From a checkpoint of a small mixture-of-experts model trained on Wikipedia.
Size: 10 layers, width 384, vocabulary 13403, 92.2M parameters.
Experts: 32 experts in each of 5 layers, 384 squared ReLU neurons an expert, 2 picks a token, a softmax router.
Training: a variant of SOAP for the experts, 421M tokens.
Below are experts of layer 7 (counted from 0) of a mixture-of-experts language model. Rows are named router (the router's row for the expert), up (a neuron's input weights, with its number) and show model dimensions 192-255. Each number is 128 + 24 x the weight over its row's rms, rounded and kept within 0 to 255. Numbers have three digits each.
After each expert's rows: "mostly gets" lists some tokens that are sent to it at least half of the time. This comes from a sample of Wikipedia text that the model never trained on.

# expert 8
router:153136139099138121137102098055139101105123072123109143142102136113133136125130152167136097062101142148142129145132095087108135159121124141131170145126125126153168123106119119123138126144166152
up0:144137126118125144113130129113169166105145182159120148146164155151135150162135134141132087117106132107113104126128140131152113136142152150131115148096155057099122107124142110095147093121149134
up1:112123096143107162146147124106125132103130099137174088169134132136094139100122144113174120138149097089106137127152147132133125155130084155172128164159106122168171148166123142150149162091142109
up2:103113136092135104141094140058111129195153097114131125125137142086149160157133106140144116149083127131110123139120146111163130128094137130131152081130128107087133131110083148084118125081134098
up3:124128150125122066122085120115122085156116126134152126142085156119150154135114097157185117119102155098161160159117117115138127138110138166152125124100134119148113113136124136113137112148120175
up4:143128087145123096164118094155145133125122090143138147122085146066143097138157133145128085107113123117132131105123086117118126114152156159088114126155152106153119123148145072139117123079096113
up5:121077128053107133110144117131131085130075121146104102119119125127112148116140120126077123123101109121135119134121125122117113158194106097151149130160118156144093168127101148160120133128148132
up6:100153143112172135144113153178119129155133098129116131115115143082101160126131091147144151114136138114107150146154140125161179142122108130146159123117083134113142116079107110094106124116133110
up7:125106162171097121138141103116117095135121119136159143092132096165172117119135139118096084130150149162131164156138138154106141130130124123098127106067168114168135143124169124135135073171128131
up8:121170156135140128119112114170131114132133119097148139142149130114093133095116096149146131096141145152154129099130145108128131192215106140124137124136093089149150159135135134103141103138137124
up9:104109169150131118181130096160089087108115107138127105163111108129119116120105133104090118144096138145099146110119161103168156113147113157156108153114125126107137114171142094128114071095133146
up10:155159147103110111140096134127126143119127121132099138178129099115121095173097123108119161107099113114122096097149095160084144110182108127122124173156136131139127159076134103171163146179136138
up11:137113102093178112078179148104158130125136102145118121131101120089104141049095139135124077125120118148139075142114144100137139128112098143076129079139096184141139112151157131125148156135148127
up12:136159108104146161081110127144125121146121120124143112088137119141081114146139111142150145155132147120139122104123129067104136114132168151103116132132136100123118106131134113122101144160148113
up13:137119130110146142156112132097087145125158154095142106112128114091145120077108151084132112146119117121129110097137140109123138162184148114136129118147122163080149138096151131128147098195118158
up14:175177144121109137125125142085133128143127075104155192127156130105115121131129105150115120124138166119122122160137125049091169124095133121077144109118154167129107120118145119167133119142163171
mostly gets: " that", ", which", " which", " This", " an", " who"

# expert 6
router:111108136160147117128144145139125141098123115102114138125155172131061153129134115140152120124122059141193101112109149135137126129150157127124096099098119184104118143117135114133116158177155106
up0:109112149138140125161115177128144142084125103085161163125092168146123166128095086138116124128118084115182101116114152118098158141150099174125120065120132163155163149149125108122157138108177111
up1:170101151139156123155164124173119143146152115105174157162137149130142140134136143167125137119098096131137131086121166123145127121132114116115140106128130132098178123136086150117118105137153093
up2:102114131092170096145122156075120132145148107102129123078113163139132102112118101147115123098158157130119096119109194178144127091170117119143117100085101145153070108130144170115125079130106119
up3:066120125137168106152177098153099125142171110140150156167103145132158143131128155100147073115117117114108097134102147121156132137151125118121136097116134086081109129137112088137142116132124169
up4:112147122137109111090130179137138131115160110139162133160166184144151132128093132126155102108125086139118095107103092114185173117143171078163094144141133161116137136091097130101158108116168118
up5:157136081076102109095121112109155087165097116123204145138111132124128111140090173135111157084180149153145172155146114184171137151131084128135161196107080126135105129152105145117121170107173161
up6:082173124097139154128124100074102145133144132139121142102159094146146165145128141137138169127115163101168137118131155075120047161134165130089180132125135118127133155108132104133133128123085134
up7:101137157156106123115163108127127148108129154136119111152140124110151165140119130121147131147135113103164156119114110108162102107138115154124141103138130158109103120124112139125130100117121151
up8:101144148118087125155155116148112098135116073126126149127129132158123131139158152123092160125126113158122107146141102141121123157107137145116105128110139106154122156122115106141149137137142159
up9:084139174150139113141127139174153153132117128112140149119103151107093149111118132092078093164164140162152159165150160127122086126127145111110136130107157136123190137146125138136126098110131073
up10:135138136142084075115153178126097162124128122094111136145128124130116137151118122098153103095101145106100105131100174142116154105113150067106101103156124156119127141086125116123142094113099129
up11:140160072132124124109157109129129096096101105075116132164139139147135133162131132150135143119119154119106149146100140163148154150122123124115097150150104106147140086147166146147119100116141091
up12:065125167127143137123131102168139106129159111093107129114163146114148144129146135108147117159138161098147131152133148118096143171138126178131126138179150085122147119136100142096125124101183159
up13:130129180149117078080099131205149100150106143121146171151119185141097079131126178111124112121109149083167131121144156082157126126114124131129090151153128134161184104085142097142135097168105109
up14:124124107147145169137136148128152138110165141113195103143103118138118129104127166110150178155143181127142127158135132103107093184177145130097133102087086143118126107177120118135126183134130132
mostly gets: " Abd", " Ah", " Jo", " McK", " McC", " Marc"

# expert 22
router:150130128114115114082117107108130135134108087130132139136115134150139143135152156140106091113104120113086148176147153112159190152158088112134127125064150136109151157113134080124117167135116145
up0:127114081112121131107113144124149128134141105129142125131117130121138150156118142116151128144137087110101075122136128082105164183063148108171118109109143090193104135133146121132101101166100125
up1:150130118128115112142118172144134145145139160181142151162108125129113086121133178120098139112136137160167152113137148125107153119139131109112121143163120147133080133105171110118130136169147170
up2:132114102114105108097150134140109153143143114119107118124137137124114147149101143113101166163118162130144128150112153112139163117116068094127109170104138134101154114120134192123081120123083129
up3:120149134103162141142131135188083143118104156122098138116129167128145165119152112105081131141111136141113124152110125123133162100153075155134136155085146102111109114157143095140116138114092119
up4:140123131147127136144163102159126093095131128146150100122120117145101150153116131110099151132135128163156132148158137097167110083149109124085131146082156091179138113105113145104114168063109122
up5:129088167108104137132130103103106144091101085143174092146094119149059167096103087179136105126170151124126138081088133113111102132160134126125115156175144118150163140141145090140104134105106096
up6:102136100141137097100094178128134178136131120116131106120085146144097110115131157097135103087113096120115111132131126150123098177123110113108105105150126090114120139156142168139131141119098110
up7:112123123137136138080160141097126163079163115112141173129130164152144139131160165119132133172108130126088155105090085138152136125144153097140101113078137125143205118104148131186140124128110148
up8:126120163144140116079110111148193144101120156185074150097139130158102120075152160119151119135178113126106125101127110133149148087165090128152150131140115106138169168145142115139117144163129116
up9:102135100090123102148117109107173087134150137099140128115072121129103129155126142153143141108128111139134154139078108097152147131109090110139139113131151124124146124117130085166113146154116156
up10:136072129093135096112121112141133151142095099101143083160116095125105123112132128158132146177115141120123113107158133160142101100131127098152113142081139148096096170085145112099120184145135178
up11:189117149105089131117095119118111102149106121120126120143154140101176102176077103108131121094152121127131126141125118150154103118140144169103094121109105161095144101110150063099128182143130100
up12:144095128123101120104136117122137130137099101173146109158155188095136097126092092104130104174103123094109165107154144144173113131136133170087155141143143142139111117125124143150150150186166166
up13:140156093101137150114117120121100116153140154178139111128106124126109135126105153150138124121118167129079113096118110120130130135100076136131102147107207143157129144155145090121161146125106141
up14:165105121129130090148100111119131103186090102148110142141139110140088147145104147135150158087077119175156113117122119079094150150103119109111144175151127138113166117102167152154127112075144117
mostly gets: " ==", " ===", "==See also==", "- Born:", "|---|---|---|---|", "|---|---|---|---|---|---|"

# expert 24
router:209124094088109154157116163123114121151110144080181115105119188106133125145066126110125109142147142128149165167162090085139158128147150121116127088107113099135126179139097178140125116109124129
up0:139109083131117113100137145162107132129164116128141157135119161070139178142122138115146111108112148128114108147120121124135168142128114105131134143124100117143145141142119195129091165096098145
up1:124117159175118155131115137144122149167160111075096130144120149109122126123093123132148131140137104133131154076130178150104133159125118136134115135137123135098132138122140099126103159113134093
up2:141157085148171117109104084127129097137118085081139131099208130162142137202103121107084148154144105103134124154150141124113137126117207156106093127115109118119116129103141149121156082118144131
up3:143155109139162114116135170101138112137087101134128105071166130115119129128094119125125084110146114126131177160119120081123113148099153112118093088105104143187160129139122105143126126157139087
up4:088122111160116114148102130094081123171145110117125065154153137140103153155088159117119150122099133134165097158139131134107142130131124118115120129120103077128099186150090119128127132136143101
up5:145126144153133098142195155118131117113119108106149118167106148100127159129136156104120125140112128153088134142128140171130122124123172083129147110116143106130149125125114178155154114163089124
up6:141133153102131128144195102095147136145146188170148106128100165111155107141117116128145190118136150135179116157137122117117142076128120139135139117147106103142114110113097163160146145129127137
up7:144139143150104130173130152113114166083157118087130094159107096108136138165125156099128090121146187106108112143090153122164141156159132090100111113142123164145081116144108166146154121146098115
up8:132167116136142107102145114137171135122152131090122117126142135105129105133058125159104107125145149138118163125160138141076156152093165130102115129155133178132154112103127137117077139119129156
up9:113135092143157117129163134162102126106150156140150111113130160150126137143099122126151086114140137151121172111131144172095175112096111109120104132078098125144110155063120120131141146088097128
up10:121091125113129123133094122091102096105145098141126121083090139107128131146131118140138081119104131129108155138135094131142126119136139108122128094101128120115115093066149146121157052155123117
up11:086149074112088139141146124151102092111133127139109096122146128136187123142125143106143114134146133095120118093133123125099113122142119150133148082125144142146156145147072143135118158087120153
up12:157171133154124145155162125117123134143120168104147116123181144146113139128165161159169122132149093141153164144149146115108152139175133140109160127145161151111119120132099136139097091118120154
up13:148137128137156117121132173130179162142105149075138128153102138112127100147166157100152099119147123151146098097130161145135116125178107142143094153121086160141142135121153166127107133071150129
up14:131136118154131161163130134092150125125169122141135120105167155096132149123136116143151115116116127114132138145116107108145158151129156083115108150094113165114136156126143136097140096128138128
mostly gets: "\")", " Records", "ika", " Story", "ja", "a"

# expert 12
router:136122116116128181127089113121111134153151085100107134186115125097137132153157133111125126121151138154093153097132111086094119122134097125107130162154136100144115134163110172160137152117187135
up0:145097111128105115158116125070114099164143126093107101103060137179148100136117155121111147085151122093135119151131138132153129143103156074114166107146127097118110167147135187149130076130193097
up1:108129112134136090106099095128152105127143126127162121128092127135125159129164156088142177128157077174098148101122148144093102156149120130167158170137103078097120128118139152133123112115142148
up2:120169172095149144192078122128140160127152088121113136122116146128145107099124118123172098122107148138142178145103106116122131120156122132096110137109142095134109132123151166142115119140157142
up3:129133089104160157099144118141129081077058093126091121144148107160100148114136158112134126189124136110126095113175122123188136113118154162138160124117117086105174161165108152121096141106091137
up4:120093116072121151194138135175088113091136147147135119150108120131144121129107186130116102136138138152131159097122139123103146111159114140129131159125156138075147121136114138129091135117122106
up5:119147167153142136116133090086148147153118097191122122211131132102135158128132093107127101149143105086105172133113147150087113124124102126140095126136105159135184131110133091119138107163136129
up6:112166146112145110176091102114147149136104141120124138147118110161137110148137163161128153145090123124118105159101119134119103084136091100116154164146133101131100117122129130163130097106131119
up7:137148111148136109119147127120115136181115152111150128145115091130098157145174138079099148102137126094123115098182104095124112126145079145070141122105097145164118110121106169160131159133172116
up8:129140099127164123189120149100147149115113154092147106149124165145108115117125113164113113121146096164121090119139133101095114125118137085156082080189104158102163117155127126091114113131103134
up9:098101141159131099091124112091114107143155154116139122130118115128080158130147142120126150120126132128145125128123136140116127107151115163140082147116081146103151119117090117136154092114122167
up10:119176089149117119152155174112147139140122113094105097116133113075131116099139102108165139141135144149105117107092144180151136106136123151078115132120115093131129155113163167134145127123103102
up11:102164124189137158148119123115119088129128141123108107120148107156088107165159148183126124116197118126089119143141110109109151150144129112127156129102163110137153155126123126118195077170101108
up12:116075151093140113141157118180098112125147145117107121130145082118151130173134058137140093080129114168131115129084157177107131134093134142098113120109121123125161114167107114158159134115165094
up13:120139137103152126150138127123118090091144140156098081137121117113116166157118101135154134137084093166103105124115066125110128136138156110112121158147144105124110175100172141152134110153059164
up14:149144125127110121141128127190126119166108119101177142128084092141157144130121146117184134162113126168088130120100154149148125142123149142093089152179146142107186161174102133112118148141125129
mostly gets: " California", " China", " Mexico", " Germany", " Japan", " Italy"

# expert 2
router:118142153173086161103183145123136142108134124122123128145152145145107124193118081112127113134147105145156124131148167157143160106095167125132126129104122132112137139099131129121127104142143141
up0:072153130150082150105150134140148176116112113121135132171137151169119165123084113091088136175129142122124109145183087151122152142115140152081119146124093116117126134150106106133127130153126132
up1:167182129116081160173103120117152139140109164144123102160161107130129115103082142126122167119115115126151127133112127142080143142142111156112138132086131128119136151151134121127093146118098127
up2:150107135134083116152121119103152140126133084109147137119118124108091126125124116162138113104095116108114136153121144147127154128136115130129100107149115111123143133104145146145160096168111133
up3:144129135133098121099126137183097118117165093092148108119138133150133099123080079179127149139159102106108070112111156169133126148134155102173182159139079135152130150136171084109130117101161123
up4:096117133150108134169112137137120090131087146081097131156101118147090126160106138095117132109109173135096115160131134135105132129123119104120108061171150134131126116086168152141114106164110136
up5:108133118132113139097114127082123109125129076137125129136148092155140105157068163147179132119114113096090176103133126115118131137138143117132089136102102105159118144093114114123106110155137097
up6:128153161063109148150096114159106151157093108157111151195131127155133135136130093159122138134138155125137107144151097119087081134126133097121094136113115178120195185183159092140141136177126116
up7:139107138148100096118193139152152125115095153094099131119109098160128158098150108146146119123121095151113117117062199118124181086093139158115110122141124187104150160117127114124112109122159138
up8:110132133161099142135146177161139159116128152087155143124115101118120111126131149130093085153138136132188134139163159125141100112119094110114111118125113089153170127133114131178116153164149164
up9:101134131157140132129139111117125163162128120121174120094115128125125106153079142115135108174109108135132123142129115111120102101163126114118121140084113139156123140106125119116150107092146132
up10:186126129099134126142126106150084122137107144117123132116116183085146075131131116157119127132134165126180168118170105119102125090121108088140147112106085121118115147113140129160124129121079134
up11:129113156097095112107131195167072109094128128102146142124150092104141206134120089182163134119169123114136142136089123144139121126106120110122126111158103090146136150134118121142166080138095117
up12:125120152119116098110097081124166118100165132130173131102200179138154119114145096128155128135161150131139160124149146116118140137126139121106146085160090155121134091138168134166148141139125110
up13:083131141097137134133140111126119102131107107108137121164148117120113143144117128139103111149146133120144064113126129110128172130169122147109115123130111117154183134137092126129106129124155140
up14:142130110159094073133137147130130122146158166139140105123135155120147093149126090141109172091159088141148131141171129089149098172130115104118123125119127116095133169129110120129101130134132161
mostly gets: " Smith", ", she", " Lee", "owski", "ić", " Taylor"

# expert 4
router:117133118141129118105130144177129135119141148105112120126115115102108132126094094126161098166106120138114108114126145156165130174120120133146185089156144147113101078176116104138130118125091138
up0:111107090152119123107143146134144108154160121154127150129143133116149107103124112138148094160094163094090107086151117150128138100148141113111162111118105094153130107139135068159101104151115110
up1:115164129137111135107115107133158109113137107104135097102115114095099096124134156103132124084113121173145110126085151152122122069109146153120182114110092165135158100100113126134153104122147099
up2:116120174108106145151170124156147176162143139122098120117149131121109125082132105127144160153113145151098114108141107116111152135145143121139088119150120105100156120117096104163123144146112123
up3:151130136157090155124120101122160113131098145112160113157130138106070115153129123161145112127151126127118138106107112128088114087112122112125169152085125157121158146139122129120134101117143144
up4:102133146133102094113107108134125116141107126124167103164105127072105159126158129074119140182124161172111091136161141136138116158128102132111130102177141078175139116125134076097136133119137138
up5:110109129123110169115121161143118086115160169117103085083141153136109132172092168150121126115083138104119125131157115123141132074137131111108148163119180139129132135101160129143129124115141112
up6:131089109130082091112127134145107145119162136138134126146133129159140100131130138106139114113131158088170133108121154111120093093142091115133099173127099071130099140132106148107080149137139162
up7:120114138104161053093123108105157140120155154111102133155126150160131114110114141149124141113106148134154106124107089138089106118127069106141102123146176133113134134123147139150164181110136133
up8:121114120130130140085133201177171138126120116113165108144107133133109117144117118146137119147180088114097157132111129119153125168153145079154118101126150102119053086146124144125107106166137140
up9:124137136104119161109119101124073096131131126169138121100140131122159162115163122133141133160125156130156139129150176162134131141169156128161135098151108106134154107157103158119132117153135147
up10:157121081160151176146163116193141121130128119105143154149113124086132180127098105125156124137096070124135109152086134109141136132166119113104100128170161144131118130142123068124116144115170138
up11:102113141114111118132125112163110118119118166162124161101162134114138108120120124130125107131074111130085114128122089116138143151170141122108145110131122158161090138124103112111119133144112064
up12:160136096139116140137144114137143120155147177140158108118097111111123177112116128128130117097134076136090164120152099142130135101131147101063129095125140132162174066137122095137153146116149119
up13:162103131137143140127099144125174098132140064172131108098134157091125129087127123089147128126133112138125115120137143129150176117105100159155177143107194149143154110118156133115151106126118108
up14:116136115118154123140157084146146108138124091128157093124133155118145158126162078132179121110142089158138125125089156090145101146138116119106144126158126165112171162144144150093119171096096129
mostly gets: " \"", " un", " | \"", "\" (", "a (", " ["

# expert 30
router:102129126128139141139132119128127096079145138133118111139109163129100104109154133114154161144123119135160132131163195070124156173138140140099165159117082146118107136102157137157146112141121139
up0:155168111116184140126104162106114139115107104142141131132117126103110101162122146150119141071100142113137154089142143103114095121168140127075117173155172157119101171131136131096103102125122163
up1:158107131101133116143100107102166048123159139089107121126136144098097135069124114106095149139102171135057095135129100096131156112135127141145129196099154125131126151140128157108141137099155123
up2:114075165135162131125133136123148136134120095107131145143133093145120120150125149136144116098140132146111146151117137157107160112168176096125117136098149123153133157138177118082166169115124120
up3:135085103119133117122133148131129101140136119132152138136125136117125115135140138113141114124155074159135137164102135139126084136130133125143133136096168118166111122149138140156160118069115112
up4:145119147132125195106137116114113111100078132115162120122117109068095078097137162152104113119090117124119139139109102116136153142171096075153104104104149120088087165156138099150150098110092138
up5:088094130123112124098098111104098102148115151132150097125126108122102148117147171127106090115129135161132142140163162131118114124122074136114126139108115107161156163132138169172113163088116133
up6:103120138184138139138129126156116146130181089101105133102124117108125130094143107117105116131098116131112120145138143089126098136133121134068089136137140126153163132120115105121133149095148079
up7:149123077169139118127152121098149112136179120125109094121064132135178115166159153165123090159130149095138116118139144146149138150116117135174141169137101165154134113117131165108129150119131111
up8:147127119094109108159095083148101151105103121084116095081148164139149088134116168116171130178151128119122143124135138123069166115109121155159130113133147116145134147123128170127085139121133152
up9:122088126118182088132135143129131110131115105125108115089109129149113100083141117113134163097144128148118131144148152109101105132096086121091115154139125130110132116165127168141132122142161130
up10:165119123134142092117127102085112133136113137153077130149115103133119112172140095165117122158121072105126091080172156145121100131128146142123097126120074125146109152166203111114132151161126165
up11:074131191100135180125096134089126179165130118137150143110089148106158106122142144143119113124119132107102141134175119147104141143107097115102127160109151115144125108156157133153113043085140113
up12:129177117131127117120107127113148130156139109115122104140177164139099091151148143134141085145133134127110105104099132129121104162129133154141116109124107191117072148145178086115120104087137143
up13:106157137138135112103136093145127104111135103099140124086111112142140157141149097073130152168142113130155123141169135147083077114153146093091143144186177131119135091136154101128105131148095164
up14:130087146127139113132163130118146134101144129150117136092178059135132105112147135131164094104170101117133124100131140114073124122135127124126165117140124131129189100127093097133093157120089117
mostly gets: " (age ", "°N ", "°S ", " Sab", "136", " Nar"

# expert 31
router:096118124118148159093095141123142113099132126150154125134148117125119082108147119105121104165136146160125136084146129146125147168142160136102165132135122111088168124096129130144128100111144149
up0:106145135155146116168129128109142104147118096106158121086169186080126161104101120099118109161112122141126141118099134129116135161150098114076159120096124164116219112104130104167115128117160157
up1:153105157126089137144102193164143152097115170150100137110091131120127126129097109148122087121158151108118131117098096131116123099095151136169093083154132163106128111114164099111126151093101114
up2:094128135118149149113163169137141122116117108173123134119145120102098135147128097132104112120127086131133079139113128112118145145146139144121142166148117127147111162138099167109119081079117121
up3:155133121147137123115147167119159106093119103122111110154118101122145116118109109145107145147193121095141100117139084134145143141136113085134124141103182118126130121118101180121088073111093138
up4:166125147132113129131095128170143136121165116127117111097128117085120111120129111139130129098127122084157097099139129132185129135197104102120104128105140098178147113118119101130107114111098123
up5:112129117138152129105119129125139120154114145137097139133124144128115103141146111125047091116137066114148095101102133162163129157134125160143105164108109129137134134105156140134133130081153134
up6:122122106150148134148090170180111151153141119115138126156153095139193116126170095142169166160130127116097135119142115133129107120147067120162139150159148130122158137111143173097119087123149097
up7:123157141076143126095094146154142110161117135098115126119117084153163116145149101111140132151162135139139159147120161126151133121117119155140111108142115140152148116131097103099107129115111084
up8:100157120100180124123135107147139118095113165139145112134143134144118118069130111131091156125145151127145112145091171149156141117162106144101116118157150122140150139136126122160120084098171159
up9:100105098110145124103137157114133101113166142138108090117137129108139130068150128112135154142101123122149131135129107156157112144123093120148142110143178135200134127152136150125128123152143128
up10:052122128133166109122144158145107110101179137112130119134145147123143123127108126108106126106111130124149117118190093141133099133163100150168131146109107148117159144141102134138120142106123133
up11:104133137129099107071135132065123136131146127146132146151100120139074110136120129122085092082153115132159100118175105141124159137113131118125088137140144150109122093144126120142117145126082169
up12:160100131134185123121142130087108132124152166093144178155132132122108122151171098151103144130136140121132129156137132144108156193093094106140103131110141126146157047156103124147131117121148146
up13:132148162109154157112129123134143153133165133129150115121126154143134126139127129136111119137118101109100137101139118119144101147198164149125132085116122130157078120120137159115108118112108140
up14:126116135108123142113124184160173161126116126130146133093151087143086153133156119130117166153112103128132138132085156103151149141115154122165156101123158117117120126144095145157136112109158125
mostly gets: " British", " National", " American", " Central", " Western", " South"

# expert 15
router:112123134139108148096171119107140170140096160074154110143099145129138108134124173117118142094138148117132150163122102121135109135136119123140127135120127073181099127128119122112118146126168150
up0:144138134083102127154115140117146105128105133122131125094149123103132099131121111113121121105113173115151165134109099146129085104190170128162105129136126139134121097107190135099135114088140140
up1:117078119161057128129155163152129111100132140057146127069169118134129117165107111102116127119142116128148173131131149116129078120142154153123139125126150153145140086143131118143120112125134101
up2:157161097139151116127151170134117155108141123138128157184120143086134120077127107151152125100123134139122096181122135145146113131091136155133057098146150136121104132139153120146131142115165105
up3:080171148114138154101158184109138117158142166090127119107117070111104112101151170100121123128173162114165158164174084114134125151106096130132130137106178123125112130150113116145136093106101126
up4:149113095144126090149141100168157109148153134153109158128120137166109132133107166107130132139127098101135143124138118086122148144134163164142104123085099112166134125139105136146090143142119139
up5:172120187113076110118145127098109127123116150102109115139128130091145119060120115131142129111201161147111108122135119125107142155131123112126159151144139130164131144100112109132077119127124118
up6:134132142127115140106130136129091149109124133082170094123118088118143137177078083111107129125128115123104138062135176115118154087083166101135157144134124111135079137115103136146128120136175124
up7:129119102116152148128182112118103153116104183139143140164091141104104102145124134127140136117129170154072156141156129131116124086187112091150160107158127104114157096132097122206133112157115129
up8:155098106154085083093186142154144122101133155153116117128130141123150088174100147165136141121123158121100100129171112130135163137136115151087133139109120105159130125159146115114097089147134136
up9:133174100166128107143135195119108119138160092143113144144118132116102079123095124139119110138106127137145113134102151104130137180144121119118132167145107131115109113156149141152116135196109126
up10:168138102110148098119151174118133156144112109137173134150112150142157188116066108112123110125182150090130173143113103090154092119144165134112114135072140095137129102113154158153116086145155101
up11:138114110084138118105163103151076153131143115124131096138100139106112172139125149132126132167150116119137113109117138095109084118127090151123122139161164168122138116152092138112130098130124113
up12:132092124157162115084146138157102122137149115124088143170111167128100106125127101114129126088097126143107089107109175140122160110135082150175134150090085120149138140129131114068087107118098124
up13:095139139119121145130137149141139106154137096127134125088086122095104140128156124135140081130125130132115154107125124157107097119110154123089099100164155153120071128125113143151121122113088117
up14:140128134109106134119160133132133141138139114088160136121143146143097146114173147164141118155174144136115122099166131131133128095114115130150105102130153118105127121128120069137121092108161173
mostly gets: " students", " site", " program", " movement", " aircraft", " children"

# expert 21
router:173124112130169121135111180061112129175147110111146121142128151121131144112150146097119090162125156125152117158121127112141179136119175130114111132114137097099109111105147112107094094127102135
up0:082140205110110120088135142119143134138117118132108147168106156130131083092133125150130126153138106088183164097181115112138155140156137157093154149126136130133132117122142114128107145132168092
up1:148143171098122130109156111120083104129126133144155106075129109122109088130105154163120124179113108102104078116127103111137159155128146121116095131127135158138077150110153200135115114100130125
up2:141141185128188117124145143118138164117112095124127091148088124127131117173180139136134129127193132171153130144103136114136139129129096102124163122159131177139142178151097157107116130130103135
up3:133092135186164121105155130136149151115120157096164166115148149126114079103108154125112131124141145091098139156131129114137106104135110147138137151112136108168097129094081099108101086138111148
up4:140162111090147137113168097144139122145115084105178110146111123137147100157128146089096125116177108118136111114093153100106093110131098111112107129124126133157145096121148145143127138140115151
up5:109130133131104115154114144136156158154097088124131113160118102089160123123100148117108122162149121131142171146131148117134055153140166147119145179093133123118133160116123116136111101122147093
up6:113152122128177103160144117105136169157173146131114123159139090155111133075120159176134129129126134113156125153114131075138117110167104128125148109099115144107122116201112133127089178115128146
up7:138122135129141137154104103115137094166137117136108109141176132104130100060120080130103184104125085155113155161147138113105114114147147104112095141137130143113155136087128136109121148133134136
up8:125106148080133144164133136132122101125123115083157124135159112133117182145118123153144095153134117109120156084112136142188075138104109142137164124143113097141104124159149123128126165112169119
up9:145074144108128151134148123175172122130106139103104143088097153126136142143140135146107065182141151148143160113113103089138091135114143139123073154150179104131109103136128126080149146145096134
up10:161160108104108093155170163120114097117129106119095123143145095129107176130144122097064155110136175126128133176090127135092121109134105127157090140110137096071175108155096124166130172167158108
up11:102116124132093173127126150142123152133138151141101077131176150111123103102116116138163099146150120166109162186162158108143100116130108122119099128152109098116172119132136122110155151136112129
up12:157167164102157121104094120125152105142108109145125143116114128147133159094115125115094118135126105143157109092150094127146143094170082146136110154107154065123091066130143104113141125097092121
up13:139128151142119114109147107147114139127157136141129100130162114129093149156120120084118132155170117126153107100165112127149161138109089107127163140107086132132133139118128118083119119135139136
up14:131127163125112123135053076126142120125153163121130098121087129094127074119139137075127132142118118116150104126118091152126145124154069129164167106157120134147098140108116136155191140129104090
mostly gets: " | ", ", ", "| ", ": ", " in ", ") | "

# expert 5
router:109090134131099090052109130152123131121145113151106134139093106152146166125129138108121132166093085132160112162116152160132112128143154133136178104136117181119121160146124177119114118153113123
up0:160127104180110116165113129100141139127126158081108108136101092153105136141111158139151134164137077146122129091072144128116141096144146120136126162085114167118111127121164152119118135123119111
up1:130117179135177161107113134141109094166112164103096117160124123147160153163116120136127123144104144100153108127134103118134095103131160084170126161126160166119160140168126124106171120124146138
up2:150118150122150110108160176127146151097088106183110114126112156131103070095190127118134139140154105116104184141116120110076120164152139126121098142133126100118165160163106085128122121120152108
up3:157118111136136131151112116139118144125144140143070139125109084141139149121150137122121159114115140099158124163142096113132150129143098065151129077116134126132103148138150141183139157110139141
up4:110157110141093094117084142170084107137131094164122092133126155099116138155123167109151120131126132145132100106152158126123097124137136163170088107129108131114117154147175094141129157137097097
up5:122165116108136172112115113135129120098114063146110108098092125122102119109091161123127110130078134143109130143146164152101109157111169131142081164168108166150127082135143110105146114100163137
up6:084137103140120137110112103208189143144105118138103058152074136068118177136113147108082137150100082154115121133104158137106139142124112121139129144063134149166119123104141134114129115148160163
up7:129105142167167158113110119154113159108159123135171128121129112156130111144152084121151104136141106130183108171139120140133126136137172071145149099148129125151097123119132158158115160124164118
up8:158128122116077161119163092149181155112136118115160113097122090175114141150086136161165118171130086127123133109102117126138164116128112121139176088108100082165147138138109106087152141113130174
up9:125124127092082161129128114119129106093122114136142119131210112151141077118172080176168136125126105099144162129128156119106132124157133127132096154092162126145100134106109148094149144120134112
up10:136129169130126059116120121100073165154185091112117120100131108124117088143133077115095076117156137093141121151099134092136100118131138106157127130146131141112140153144084134117136127152132112
up11:160121105126151102114100122126128151131111138116133141141162152129143139122121098121110123165147113166134125100113126106183101099133130160152116090128083089132145164152126097127141091136099134
up12:145141145166129090100119167076130141111148127138070114140139111128186133131122128158110135146155127107144119127112151108126160132133105100069113136058113122143127126142131129093123099159118120
up13:129125095137137101126149126141134112142143101107135115121106116132158142112130110118148127167142115122157123154100155125109142199165119175134133151116142135140146126123150198138144132105114122
up14:100074121153154122121061126112081159065150160135161092137103106144139135084129129116095057103132110117134109127104107141124103151133149107131131157132143111138176153154102140131125115135119145
mostly gets: "\n", " =", ") =", "Personal information", " second", " third"